Weights of a small mixture-of-experts language model, trained from scratch on English Wikipedia: 32 SwiGLU neurons an expert.
Below are experts of layer 7 (counted from 0) of a mixture-of-experts language model. Rows are named gate (a neuron's input weights, with its number), up (a neuron's input weights, with its number), down (a neuron's output weights, with its number) and show model dimensions 240-287. Each number is 128 + 32 x the weight over its row's rms, rounded and kept within 0 to 255. Numbers have three digits each.
Before each expert's rows: a language model's description of what the expert responds to; "gets" lists some tokens that make up at least twice as much of what it gets as of all text. This comes from a sample of Wikipedia text that the model never trained on. Tokens count by the router's weight.

# expert 5
What it handles: Digits and number pieces ending table cells or list entries, such as vote counts, percentages, years and scores, with pipe separators.
gets: " |", " |  |", "2", "1", ")", "3"
gate0:114135139107165053153147154082122126142136111165157145136135135143141141153092087136078150153137091177099136114133163127093097169092071162112111
up0:135152113117057138123126185167128202065151122101116130094118102121162096110112142124144090168155167130147188082097107163097193161082111184144160
down0:186151177110131082145147132074113120153126136119155176135134142123114089090120104111156138102067131178127118138083120114061104158133129108136148
gate1:122152145093187161142156124084120145114071068100156170155108129158196099146133097136104131040170179127104065116157144140118079065106100175175092
up1:139097138168100198119053158102154102129111119136087150119122139101086099127123134127109151141164129129080138130088087093082083096143142101093061
down1:142125085161138133163129157093153135082118163137156131114138138137086165121103110124140124162137172173152142125133122079130142088153102209152199
gate2:116109135167151088179129148038147105123085125055135159081145093091120151069092117103123099069151180139175162070107135126110083126178135139143107
up2:155110129079091120143110139180148131163126039147148041123178137143116089109141147084158160113184179126180099120083119142126126136148133109072100
down2:171150137056115083138146098153133140164119163151137118143163164093165142129085158120126124132171165136148116140080106111077126164092126094138149

# expert 20
What it handles: Single line breaks, table cell separators and coordinate slashes, plus instrument names in personnel lists like keyboards and bass.
gets: "\n", " | ", "\n\n", "| ", "; ", " |"
gate0:159168132175163126169178174077087140168145136160129146150123110125090158160145141140088138073101147166134153043120170104095127124129066144057101
up0:098156148116147129175166151094164124180157132106083147170091094077139120109123094123131172106119170104116116148178057176145116135159108123071061
down0:118108127140153142108117158109158160123133171076130130166113113190110144162114120097176111111115087113092120135146108123130108162093068091052105
gate1:153018124109182108145098154160159145163152129078159138113138132093132137128156137103183192120146123092117086069097109107088134139112169085106106
up1:120122129131162151112140114080122143153056100117136107131121096140131155166158093127081171114116087122128110105111099109072034103095095116131079
down1:110129121187119116116116095089134142134139192114205118095110089101134108131156101096131106150197096127126185113131130178143163114168104121152130
gate2:156085152104089157139148149166184173093063122066134107176100190147065101194079099099072137103163079141109150135090141130099186158114147088151113
up2:094119114163129058181099103162152120122143143105086195128068104144084122096105119150136110108107146189114113121155183144125087157131118127095130
down2:104113174159126089133093154175202173113177117126133137081131155165084146198135116141089151096109120108128104156094174107089136074110144179151140

# expert 8
What it handles: Prepositions and conjunctions fused with "the" (for the, by the, with the), plus first-name pieces before surnames in credit lists.
gets: " the", " and", " of the", " The", " in the", " for"
gate0:089067127164121160146175137144192082153118147201131077056133137110148090162141181128147096077179148136103155166118101167136147105154133144109118
up0:122170119124074106147086155138161129145160125127094156109060166043140054130149130145180172071085149134137114091112135130161086156155097100125133
down0:105152200083140084111136120183112083143093122152150120086146158146100111124149151203094098125126110133100122135178129088118114167095130161098119
gate1:134110138168186151096159117127122115093123135113121147071139143100110139105094082126089158131123169130115115099131152120142129119150159137137145
up1:112146144070146109103151117133117081139165085079085097125083120106126117106132103136104151094148128185120191141105107103113115172084147101123210
down1:134132120063146209119131109145162144070126139116093180110117120125144132081123155107117100139111137180087068146132120074145135131136073115121126
gate2:129110128136139128108166142101087055197119191136118136139099158155121113084082182171099115063103126098107112101043105110177178143082148144107134
up2:101066152129110065139105144085165112088184129174070045177104158159147096101144122073125218121156108146124079153109099126129106120143166105130125
down2:163133168092042061106105109114143110103131103164116061141116133173148143103135142145097171123129120106081163082097133153113068098138190145104135

# expert 16
What it handles: Conjunctions, commas and sentence openers that start a new clause, such as ", but", however, although, "The" after a period.
gets: ".", " The", "The", " and", ", the", ","
gate0:108098154148145155155141073058145156132118130087185113114126135094167131166126184086133102073089126148112107115121125104100151103165153149104095
up0:144153086083170168143088127139157115075130176111164131093113128111126107137166150174116167105130186103145162070136059153093092128115122126174152
down0:174130085141165089173201116101113102097142129173148156141100158114179134148123176141092098133142172116151176139180126127107122184149096147079106
gate1:190103118098116135101088106111057106087074135110147154126023089120154132177111152111115088139111128154136096068090080203130112113153116166134133
up1:084105154115123101140148125118084116121077095138103129067139133140133073175078094162158117131087067163123123158136149092096133146150101173138129
down1:146137110173117152128143097131083093081122093129082115107145162154107079139127097203087167167111130134149120137135142107133158108138052160122094
gate2:072125158099111132090153105055153088100150100136145111173096131113134119135092155071074142094152151136212120056139134099113118071077105126147115
up2:202128112100111131085142135065108070146105096141130125088119165144127179212132147150072204085139123173126151079131170163122114117090109123148115
down2:073162097148147131191142123087125158063130077140133174179061156146122166130092176137143102037116110114151160146136170131139149088116078084145131

# expert 14
What it handles: Paragraph breaks, table pipes and headers (Votes, Notes, See also), and mid-word pieces of foreign names, such as Grê-mio, Dun-fer-mline.
gets: "\n\n", " |", " =", "est", "c", "art"
gate0:082091164180147092076135121094162120116064075120189164103099148152134099107077110156097107109153140111109110124130156136104163118056124146143048
up0:120096138093161183122101195192146166039118124160104175136109148134077121145111148151130117147049150146150158145130157128119067134124168144184102
down0:118116122090160122154114129125086136092099122201071142101183100078132102108142143136140098172107117124101164172120114179173120151098095128097105
gate1:141136119212183077154134097076086110096085094133098099132166165078174222116134068123140139068108137124110128211121136165131085108150119118110137
up1:142126149122194165137118119141131146122105111116187181164175118087135133091101095080114097151159086144128140122101133073094094137210089126069079
down1:124169151066137059073128168109089159139174156144151121126158183058132138155138090102158041153139124102147165084141091117126109091155077102098054
gate2:173100109188090102083138079117098069178121121147103165121156158134100113092064174168133166102131122160138078143095161120078092125133084148128162
up2:116104141190165120104122101130139104139165093113125099151104092147132122087155165082176131084155078143103074131109154115121124133115147080110177
down2:117145177084140092090208122116118066116136124086163149175203157119101195136141138121075147085153135107138139079140165112148143110115138097196157

# expert 15
What it handles: Last pieces of personal names (Ku-o, Sar-ai) and sentence- or cell-ending punctuation such as periods, closing parentheses and table pipes.
gets: ".", " |", ")", " |  |", ") |", "\""
gate0:147124102128141127143139119147104078102097104089159107152171142148122088122106159106195129127103138134115103147107076130173154113119138189155120
up0:119130115075110085138093116070129156115123168101112118102153150153152117158131193184097139111119123115165157137098128117129096156099178124157114
down0:176139092114123127075113154123109163182102125104141104132113114196122127142133104140081151125149129162181156140126063180109100083127096148181113
gate1:155142127160175118129121136068152125146143089138132183134124127110101101092104125153098122153147130112079110139130160136136092078143107121085100
up1:150069134130124123107173147140168161107084151124106084198153113128124157109081142078146106118179052128170130106131126139184144111145109194106119
down1:114082160111171099111117209091104097117140118167102098180083135162156174152109144116094076080120141176083135080094129149098129124146092106146148
gate2:172194133171135098114135097169152112096127175106210128125115102138187136045058140117144117069118092177159091148078128074141146148101155131208089
up2:094161144078148112134107136120143071112141108125117199143072098098088178126143138173043133108058163135113141119155174189126150113076127134151195
down2:128122127168158145140133116120107133182163158136152160139130141153085126079087133146161156133118147122181146135123160139148059134089132053148152

# expert 46
What it handles: Digits of numbers and years in tables and dates, and plural or label nouns in infoboxes, such as Popular vote, scores, Scientific classification.
gets: "0", "3", "4", "5", "2", "7"
gate0:140098183166146109156177140060149123113148083145170097131127166154106168149115180137101120157128211123156146083129137102144135120061108079182064
up0:165190135189082106060092111114120126140108107130153176149151079145118124103131159091143160112085126107129156102059079093137075110201113114074090
down0:172120187122073118128099195128152138110109107103103138125142136155097132146186132084083098068106080166147121101131062100135144107178100125122116
gate1:099161119092105129145121188125101075076091151153125086153161159170123127079113079138128137128111214140095148142092132111137099118165129214154111
up1:055129104137123155098122152154154142148147171142114142135132076131084135130165122126170173135131072151040079134148220073108080122102132124133184
down1:124144168146158139073123130092154175146178117145102136096131101119124109154139112109132154078100101077055130127142146151139122119114056131119139
gate2:171139107136094119119104207066139145117091068085131159111093120141106126081120204124135170105151134175162129148042113124116082139138129143162158
up2:119120136100147139134121204139082155105214096159163133102183141161145110139075080197107146121143122131179183092153099109167102172124083148141059
down2:118125109145133068120115143157117156094092169141132067148173120115123024116131061119123137167143091071131074167102079121128169144137141101128084

# expert 24
What it handles: Dashes, exponents and separators between digits in scores, year ranges and formulas, such as 6–4, q^2, 1905–06.
gets: " | ", " (", "–", " ", "; ", "| "
gate0:113189148128089143120150152096088142098111075079161097173133183111138102139096185109104175096159092152079106095094162105105177152131150162075153
up0:131166121079168152102146116067140080076147123065149140190146131143126111191181112173030160136062148060132144158116122153147136096162148155130153
down0:153114139176110110101174126149166076149095149109131139156157150189144114115144093138134118069100172111133173123068158120130091141079100099188125
gate1:103134130211168113092166139085136119200088112139138075135142145170130097082111169143167171124136148076065047127119116062132075055127116134118159
up1:186107174111126080169155119122175147140124133126162204136113192178119149193160064132179111201124084108122171111121133164129119122146107188113103
down1:158144105158145074106137131101057138144164118165135147154141109189132098126148016127125193128117144127125120125138101106149150099130137151141144
gate2:151142152101136145155130185104096077150095129070079099144084124142098153065085133107123186133072112128122139138147163107133180149098138127097052
up2:128066129129071122141175090042088178063113129093188101146135173111147146146150113089108139072148122085129169159155101099108135172119127163165177
down2:162134076133112117112165102117141086136140126125115121099205116112193112086134128148149180115136087183160145129069186119133161131144084126168114

# expert 22
What it handles: Job titles and offices in biographies and infoboxes, such as Attorney, Chairman, Ambassador, politician, plus periods and line breaks ending entries.
gets: ".", "\n", "\n\n", " |  |", " (", " |"
gate0:066120067148180109168141063110164122123211102148094161182104097131130082069104121153150107113121155093101096154126107122082077109132100136141142
up0:179194173160146125120147160103134112167074209128146174102178152115065110144099133148166110083099133137099174080153082166077173155106143152153118
down0:151170122169096136158128150154108149117115138171136135077145109072114128190176089145094170118049149128101153128165076205116114141133137104104067
gate1:183128162058148131136109104115109113124098152186126094106152177119140131124140087164145163099152124133121019149098107098097162165222104151085171
up1:133108141166130195140170152115109117100149155134115128111143132152151117076058111158078112122149166114106080133122135103137130127137161088028175
down1:115178159109137135149065110155153160212162070081064060158127115116134136132140132097136106115154161160103155140124183123120080095101149143207122
gate2:136117165158147121099133165129117073153049171094130170128093168118148099118154113091069089121067112066120103121173149206150116174139183114124104
up2:068134194075134099141061120092049137144119125092133092102147103136153159133093186095135184156092193111124099144223125141140088100109179109128185
down2:148088108105109106141120143121141115155121061126177122173105127095156066095153129139128100181118107113098158141079101161126096096131078115175091

# expert 6
What it handles: Line breaks, section heading markers and infobox field labels at line starts, such as ==History==, - Born:, Scientific classification, - Genus.
gets: "\n", "\n\n", "==", "===", "| ", "|"
gate0:088163146110074115116142155146073111136125110107135109074108158088189135127110135171082134104108227153133188082100170123110139148202139093136131
up0:151135127067132124158141129097033153120104168141150075116110121200145100150051114114106117125071108075083153122116111092123075114134144159151123
down0:077149106156127182092081090122085148173129131152161129143125167134154119151091131174150056106063080147118120095116159144139098132194184119118131
gate1:151096129102102113096141082130151094132102119155167149093078165145073161160122098085111083151179159095107099119139128166041133156140181141108136
up1:138115096097145137102109151076141112105165115163157106126082159042178090143143061136081161118175131126140127119083121054165192045149145181176100
down1:141112152153089130140182106093189087091098049193144155201098173129132147095133164160086146119135110124134147106165094151137150122156105141190152
gate2:135106215147128172149124177082055144130111139114132083152149137097168115056089149094065098081141179167155157147090146133085145101098092148128102
up2:106106115169112127110091072141128128186153129152143089124154115085149105164129118176117193097085139114108123119175119139081207181105142028118113
down2:132124153167160134121126166039153168111156143120092124132044089155107147126156127134120136129062145158159096158187058173105161127188123155141073

# expert 1
What it handles: Prepositions like in, of, for, by, with after verbs or commas, plus the leading "2" of years such as 2011, 2000.
gets: "2", ",", " in", " of", " to", " in "
gate0:155109135089161076131100092131151148101123130060169200125100151124125130141085096145098133180081101109159195115125132200148149138095155135092118
up0:137126086185085088160146122115125164083068124152134150103091075194083176103149032149123152158143111133110097131135136158123152134099091122138149
down0:106139097161158105089119132133168085123107134101139172090124130106088134133145124140109098220157116096163127154067111164139077127121104141092115
gate1:152107142097105123154082116106105074126102160150109068146146136159129092146117079114129112136119111122158107122107136098077210091109142136143082
up1:056098112133082158137073161065104129120104077094167158114135154164128092140108135177172094160079137105122091173128208083103201095129154116095132
down1:133108107094150151101111189070098096127161136173092115120170177197167078130096121143130168116101156105098125102194107102132161154145165153111115
gate2:080145130132061086146124113088121188157136144194094117139141078140145145134100130125140118113134117091085115110182113156127137116069143132142120
up2:197172109155186095105087170137134062132125071131129117112125124071142133121074134163129101142114113174174138092173128072121094074125108129156135
down2:148104166132107136164173097095121187129141121067142097142134157146144113126086198158100111117142185135188073155182085136159170052114152178115066

# expert 58
What it handles: Periods, decimal points, thousands commas, colons and degree or minute signs, especially inside numbers and coordinates, and sentence-final periods before paragraph breaks.
gets: ".", "\n", ",", "–", "\n\n", " | "
gate0:103167066101139151101167152097198092101159047164120161121179131121168049128139103177131166167125098149177130139121129163080153170129129086186180
up0:126148093152146025115155100117145109143138081152111159144097104100111144145164093122171107105138172145103124097125105117122166101145146135103158
down0:103086133129127195143183104144124094141169096116164166169157139131158115142128110132165138155080152164088132125163131126157136146142162132167166
gate1:116116101114117122119175164157180091140181131139086121160107136081134102133110155077135158116144083162182127122113083136096105130172099168102153
up1:156183147089135130131112190177140139160154118084110105197189119126104100080127164122101129192152118107132088103113164092154095141123091129134156
down1:134128172102118104125169125134200163135126108082108124146131150129125081105101103111160129114159088162098082145130143129129150101065066133082124
gate2:147175093172134120140143153124202127090092127129091106105061113132111076105119119103104166117174136151094117097173149096147174074141139107163141
up2:145113149107117140114124196112083179205133101165122154113155153129127130063105140119103135129121178117187147146130133143117090150086146115143147
down2:152099143095113114085123107116143073181178080070139079090108088085109145094151139091060140070112138122118079178126097112111034119146175093126155

# expert 28
What it handles: Table header cells, pipes and line breaks in wiki tables and lists, such as "| Party", "| Votes |", separator rows, and fragments inside headings.
gets: "\n", "\n\n", "|", "ch", "f", "ap"
gate0:092113051139140150122093170127097123128097156170160132152092201133102183163139163116143085145184147152124141062121142147087074151144122139198118
up0:118135193047116130109149115129127131146107152183081160157129125118133132146092111115164118167151154131180154131137121139123120143080108150163159
down0:075173124102108146162121122023224112162145165140074086099129172163087134131159187081163116114099112123096169095097088080120118139160141201127153
gate1:148109128176081104194132086100114135136130081118087151144110139197083083105116088114095115114136158131138141179105076078142139124143112154146048
up1:168127110116099075190111120151120150164048173165121112082108142101150050121100184121140112101121053189142142130138161155133160086111150093177129
down1:126094096084147090147115118136205145084094146150141076110133166129117142053082158146154188134116109167210153150121191093129074142121139109155151
gate2:146094154096122135196125104103133081125167130114106135142076170109159127153091142062083123128177148191155161137114068124114157158120135128174116
up2:155165117086110069130121136075085201160116109143116128192133145121135109128143098115146144117112119120110130174105146131131123121122111087138132
down2:112119124150179139107187164144195134110133128170112118109164104127110192111171060183119127158056063056118061090143119102136117153091130147104089

# expert 4
What it handles: Auxiliaries and finite verbs after a subject in narrative prose, such as had, was, would, could, soon, plus line breaks ending table rows.
gets: "\n", " was", " and", " is", ", and", " had"
gate0:062092111135145096153148060110129076144068115118140092191149151124098112122104102149074121162172158121086094122069126129140131157079131139140081
up0:120111115108089119103124086137120131179108145097110065094029132073131095217105177155151136177116157088164135124194157134133223160138153143140090
down0:121145107109096077147181094135082120070063097134195105098162076135135099099153102129145137160125100062161113168142204137148101171098182149179137
gate1:092134213153155137078084103139080175160077117077099161062105112119111150140082112122127114100111090156142175125093199098096181104142156088108186
up1:184133155102128163130144182187168150108111157135117061116203142089094083150166092163122240157084119138130103109124088098123178101117091106094116
down1:112131131126165110145158161183114159102119062143120096133130138087142053102106114098125183161153085147121140183063107107156182177146152165112115
gate2:175177142211094129120181122032146121090130159104140171063163137151124124196083148148140156131156128136125156161129135152114142119142141193102088
up2:144137158124140162157122152124096130182146127107136147076099112139193162095154110134088197115183109124091172102178178122109105114142097139147138
down2:086127191066084146103122135176128152135126121072135097126092169093050148068164178125088119066102101063154075108157158111109125140161151133142182

# expert 44
What it handles: Table pipes, separator rows, percent cells and section headings, plus pieces inside accented or uncommon words like Zaubersprü-che, Vendô-me.
gets: " |", "\n", " |  |", "ul", "| ", "% |"
gate0:186169143123179119130139175103096125137134167095172127138154132173136131149134242163161112133131161158110150138144031091179131128157124171163142
up0:109104099150114099146107130140097114080103064153177120123135102162165086192082153109119142098140192155123198154107110172149167111139202108091157
down0:129120122123052130175117106156171174099170083130134129119112115127131140111136080062115140109089195121134143111076154072152163038128169147108112
gate1:141140125061157095176125137101159075114129126144154138114135138106094170119237171081171162137109145156154166086146146131160172100139107177147127
up1:133141115118174136143107059090084069124125181135115145121125196107174189141175135140175111157125149129149130112129068070151165120129137056128171
down1:116126056151099113090138105168072106164107131106093148132102128134121143151071084136133129186179096145126168152166061097155121145115139129110138
gate2:113051106080088135160137144148128146112169125188086161082111131155140155045114066134100153117077139140113070133137141088081096097127112130160143
up2:134072147143139136129162170116177157199114168122139089098128118126095132131200058052117118157127099156170203087161162110135121167140131144122067
down2:091151141149138155129118110084124191141145158130107164112141127167164160164130118107097151130150125163156133074099140066111167113114140152118142

# expert 54
What it handles: Prepositions and verb stems or -ing pieces in narrative sentences, such as with, between, against, during, defeating, placing.
gets: " of", " with", " in", " for", " to", " by"
gate0:132153172104213130156064097099171137106040156143187148117080119157118093073165165110162124178110070150134156145130140112101122108129127173086112
up0:120128152129099120097126129169101113132080096135123120101120114094124121167140149123106178142119065104142152149059103150100111158176092171183083
down0:134107184102177102077146088098132154142096150107177112111136109200129149154109180091094100169126084179116101080127126132125081128177176063085169
gate1:114063105099126096113169091105119123202160156074107154115161096128169116094103145138190162170179068136146174143149084135135155145103194067091141
up1:097123115098082133141124146166103084089080133135145127125125123122135101120121078158182079164110202106109105181081134149166140118174115134138213
down1:141107163180186135140098161140121148158125143154093167135083182107120128134106082160112102147139136147117148136141179116150135127218097110131081
gate2:157110093153105129105124143166186104118113123131167061129122128110146126143107140127172085147170185125179155085138150102065170103094128121130147
up2:147190146130092162121081164148176122174087093123108124094105143156119058179160116098098157113157060123119114095099134149126148129090059129091123
down2:108152171128114148172148137098145183131125153122105073090121156101122100161168144159088148147144116117129109115127133137118126113153135121078117

# expert 43
What it handles: Whole numbers in stats tables and coordinate values (11, 66, 35°13′43″), plus degree words like more, most, very, high.
gets: "2", "1", "3", "4", "5", "0"
gate0:141114133104122175121178145162112190140094115143089123048108131094141133129127126155129114152175096199111097176100110141183119101079157142171135
up0:167128158174151138180187116201062174089123055136162181155119129108092146140107159164096103099137120187059138185112082093132119118110138141143102
down0:139141169122123187179108199150072135109173103155148125059095142075149124167165097168068099108138125151090123149163115129120120130183171170142153
gate1:136068087147147151118064077094136164117113128114144124144092170167113156112131082124140143158146095112096134098135127135115099109157154074161128
up1:113169149090089146108136166112101120174072070149139131103077070115153143142115151141124102145195173173164116058135145155171118152113137130117138
down1:155091178139128134160199117083112127108074160088145176183082051081135136175120201165153111175182071121096129123099107171168126075037102120142113
gate2:154143174157135181181168131123124033147145055201163181152150116030100159111161066066086137095104166155153081127141191120072128143142066149152113
up2:128089098061088142150149068155084105097119123094065168133115093106065133097142147084183116072159159140201116148167154145141176150123107105161168
down2:167061112051115133151185103167126095125177103123123116121158059068095164190142166170132099108120089106122126103125149130104152158113123105098152

# expert 7
What it handles: Inner digits of numbers in tables and years (1,560; 1787; 0,76), table pipes, sentence-final periods, and single-letter word starts like f, w, j.
gets: "1", "0", "2", "3", "5", "4"
gate0:157113141132137126095149168175127155114182080095113122167086150043088124097085158125123085135111133078167126133115139114129185114104122159131125
up0:075132160119115128140107121124208143159109151136120185120125097215130148111158138113136095155131179142132107146152087204132116109124111137123097
down0:083069162140037089140169105149100147097114158143149207143118076143053133124132127178109155138169126141197139190113120118142091172105096092178144
gate1:110177128125187166127099097125176141085171096145128094122107131144097133116138122149159134109158115133144208139103181139118174125185119153118162
up1:164121135167128179178099141161126145107172106124130120146086154121162149081089173115128138101188177110087085161098079134136072087141108159151144
down1:085136116087147091130132122118139096172126152139129184179080109097121190134065141142147098121169133108108114094092171141124052101153130156066090
gate2:082125218180170100151151109191199119143132105178158172148155136148100159107155148080169126133108122080114113116105148159109139112171076145148141
up2:085185179105077115155110155111121107099125166092098105143148153151243027097091146207109118121140077178079091138104147148144100127059139116132146
down2:129151133159071066105128101131058148163113115140183158089111090096104142204092138131150126124171141162084142124188148105072092194129155190202108

# expert 47
What it handles: Bytes of Arabic, Cyrillic, Thai, Chinese or Japanese text, plus degree and minute signs, parentheses and digits in coordinates and tables.
gets: " | ", "0", "–", ",", "; ", "3"
gate0:116073145116140133178151111121060094080117114158098130134090073099136084081126096108103127164157143131161088098120096088137133089151174073135135
up0:185142083118145117157138142115118126127116132143160115083152149140114117097128138110104128118118143177116129127148146118118081148168092068133163
down0:109063135142153165132174121162086081130129113110164139085125134136150094173121142135187087072119108084109099162164077100149111096133116210128102
gate1:119118116131149182163133130190118188145110049122156110072110109084142122086160109166130113085110131106114163089133112202053190067132112083100124
up1:160092103093125149120176168070159216160125164125153139176139149139164139114161115045114108091153089114169097112127080102184103132175123119079098
down1:119135078070154136145138152108092117118128145164154121103111220173154162162147148119131165154164156107154090123151167192142111198141182146116095
gate2:138124131174144163176133115093140084093048098123109062157134112118133107098062172112127161066113140131085105079115103138129125129121107097121099
up2:099122097130103150143139121142123130033116120188149135077139144141085170112097105158154190084139134188118195121116137156098111149164140143160137
down2:142170154181095117150118077127100172173124160127133114158145101156086212163155114150048132166130085177114181179197094144100130112190116125064138

# expert 26
What it handles: Spaces, opening parentheses and short prepositions (in, on, from, born) placed before numbers, dates or foreign-script names.
gets: " ", " (", " | ", ",", ", ", " of"
gate0:147115170149111087156135110111144136196125094123168133107167145160139145112121148170118138161158150149147090107128184129091054116127140132183077
up0:173133148106123112129097133118111149080082175158148168099066180130147144124187188190119112113133135201118114148114126092060174167093140150166143
down0:124119175100134085135149119114123094103190077129133171113090111117193135122134248155122119161111151140080103134198166036153102161142179146150127
gate1:160100127136150142136170110105171098131111054142117133118116185132134214173147169155118068156150073135189130123062172151089132161125061169093184
up1:174091193124160131117147139163079126155132129135135165117118152107115083129130144105108134109095159132109160124137157110160206114132112148105124
down1:109122130169185111137156132108089126149123143081161118104089062161085155169114195156077106069156111136169145097082149121061099068112136161161108
gate2:195117136143103124116137070082179091080149125103172147158144068161125132146157098157142169127111058138134109187165134140133154157122088139129098
up2:181202129117115085115104083128200199126142109174139094121178095132153104186114152092127118148060121139128063070053136114121096084086088147106164
down2:157159051151124161174084103130151114108124158079129151097075088124130062198168127097164135122088089141138118112160137142185095053146088077106161

# expert 50
What it handles: "the", "this", "new" and adjectives or century and year pieces after prepositions, such as early, local, 19th-century.
gets: " the", " of the", " in the", "1", "The", " The"
gate0:111120120188164149110151099145194092107064118127127156180120147165126138102099122154137124126110143158133062093163123118132151142196160157098125
up0:153133092147087161116177094099133150127143156155175191150071141106155167116105082115176133125151154170108178171092108129140120107154089140107155
down0:110123112171106121106164136100121100152124107044202124176121127137116164097110126148111122115131134086147120125107119101194145156158085077132165
gate1:171138082138129122126191123131122136132103122102071109129124186129171130117109152211128129126133128150170118113134077103118148127132113205077069
up1:150136155147163143126121105148114185106132178076161095099110163133149152092050165153157164164072092119142191151084080097121087111156103158161125
down1:102169113191118189173153113127109157141154114118130116092179090160122059152065136107171168084140161172136160183100112134209114118146115130090143
gate2:135172099152078135146094124091108055146062113157093125112091128105101095116084133153099055127100139108096090144113178192100137172085140082087166
up2:137159095205134110193109154080122091103143142070133130150140150088123118165163171148164163079115135086126124156131105118061157155147150100121156
down2:051100078132156140104105119174087176117127128128104114098152103118172144135072131183165092198106116130121091128121133134174180120172131138069114

# expert 56
What it handles: "and", commas and quantity words after "and" or "with", such as other, both, multiple, two, some.
gets: " and", " the", " a", ",", ", and", "'s"
gate0:174131138119126189117127096076078145141121176169094137172110108134049086125158086131162150101120110100090096104134121141132137146081136086127175
up0:153148116079103116159106159185112141141144117155175150141119094104142146159118101169094110105158108115159104144175102140115071095214129063105135
down0:174141130123081091081139177143153070131121202092167169148118137131089151101149185081090118097182087119169177163034110169114130086168128090091110
gate1:098156126105102193145133102137072081100068192140113161168163163126118096128125143115091121129203133136167086125168093120158105102124094164130060
up1:137175177110145121126061089091162125136119103151104117127145121092191168154113128091080165084110147111074092152166097153065132078147101098095118
down1:204150147086166187168154086167121119116105162159196164101134146115117088143110104124098185139172102196138131154125088132165164110133112146125164
gate2:174125142069080138182124091061134154052135100098153167133148115096194142087168088132120181117166086111136075157075141133158135139111115139143100
up2:198080134138206095145066091161150090126133177071123106183150098133084162152152098160109106119139042091141165121057080111122121097142119117147127
down2:136124133126153172183124067141112116111145138121132126089103131100176155145140082154153109149169123134147165071125112095068068132138092190096156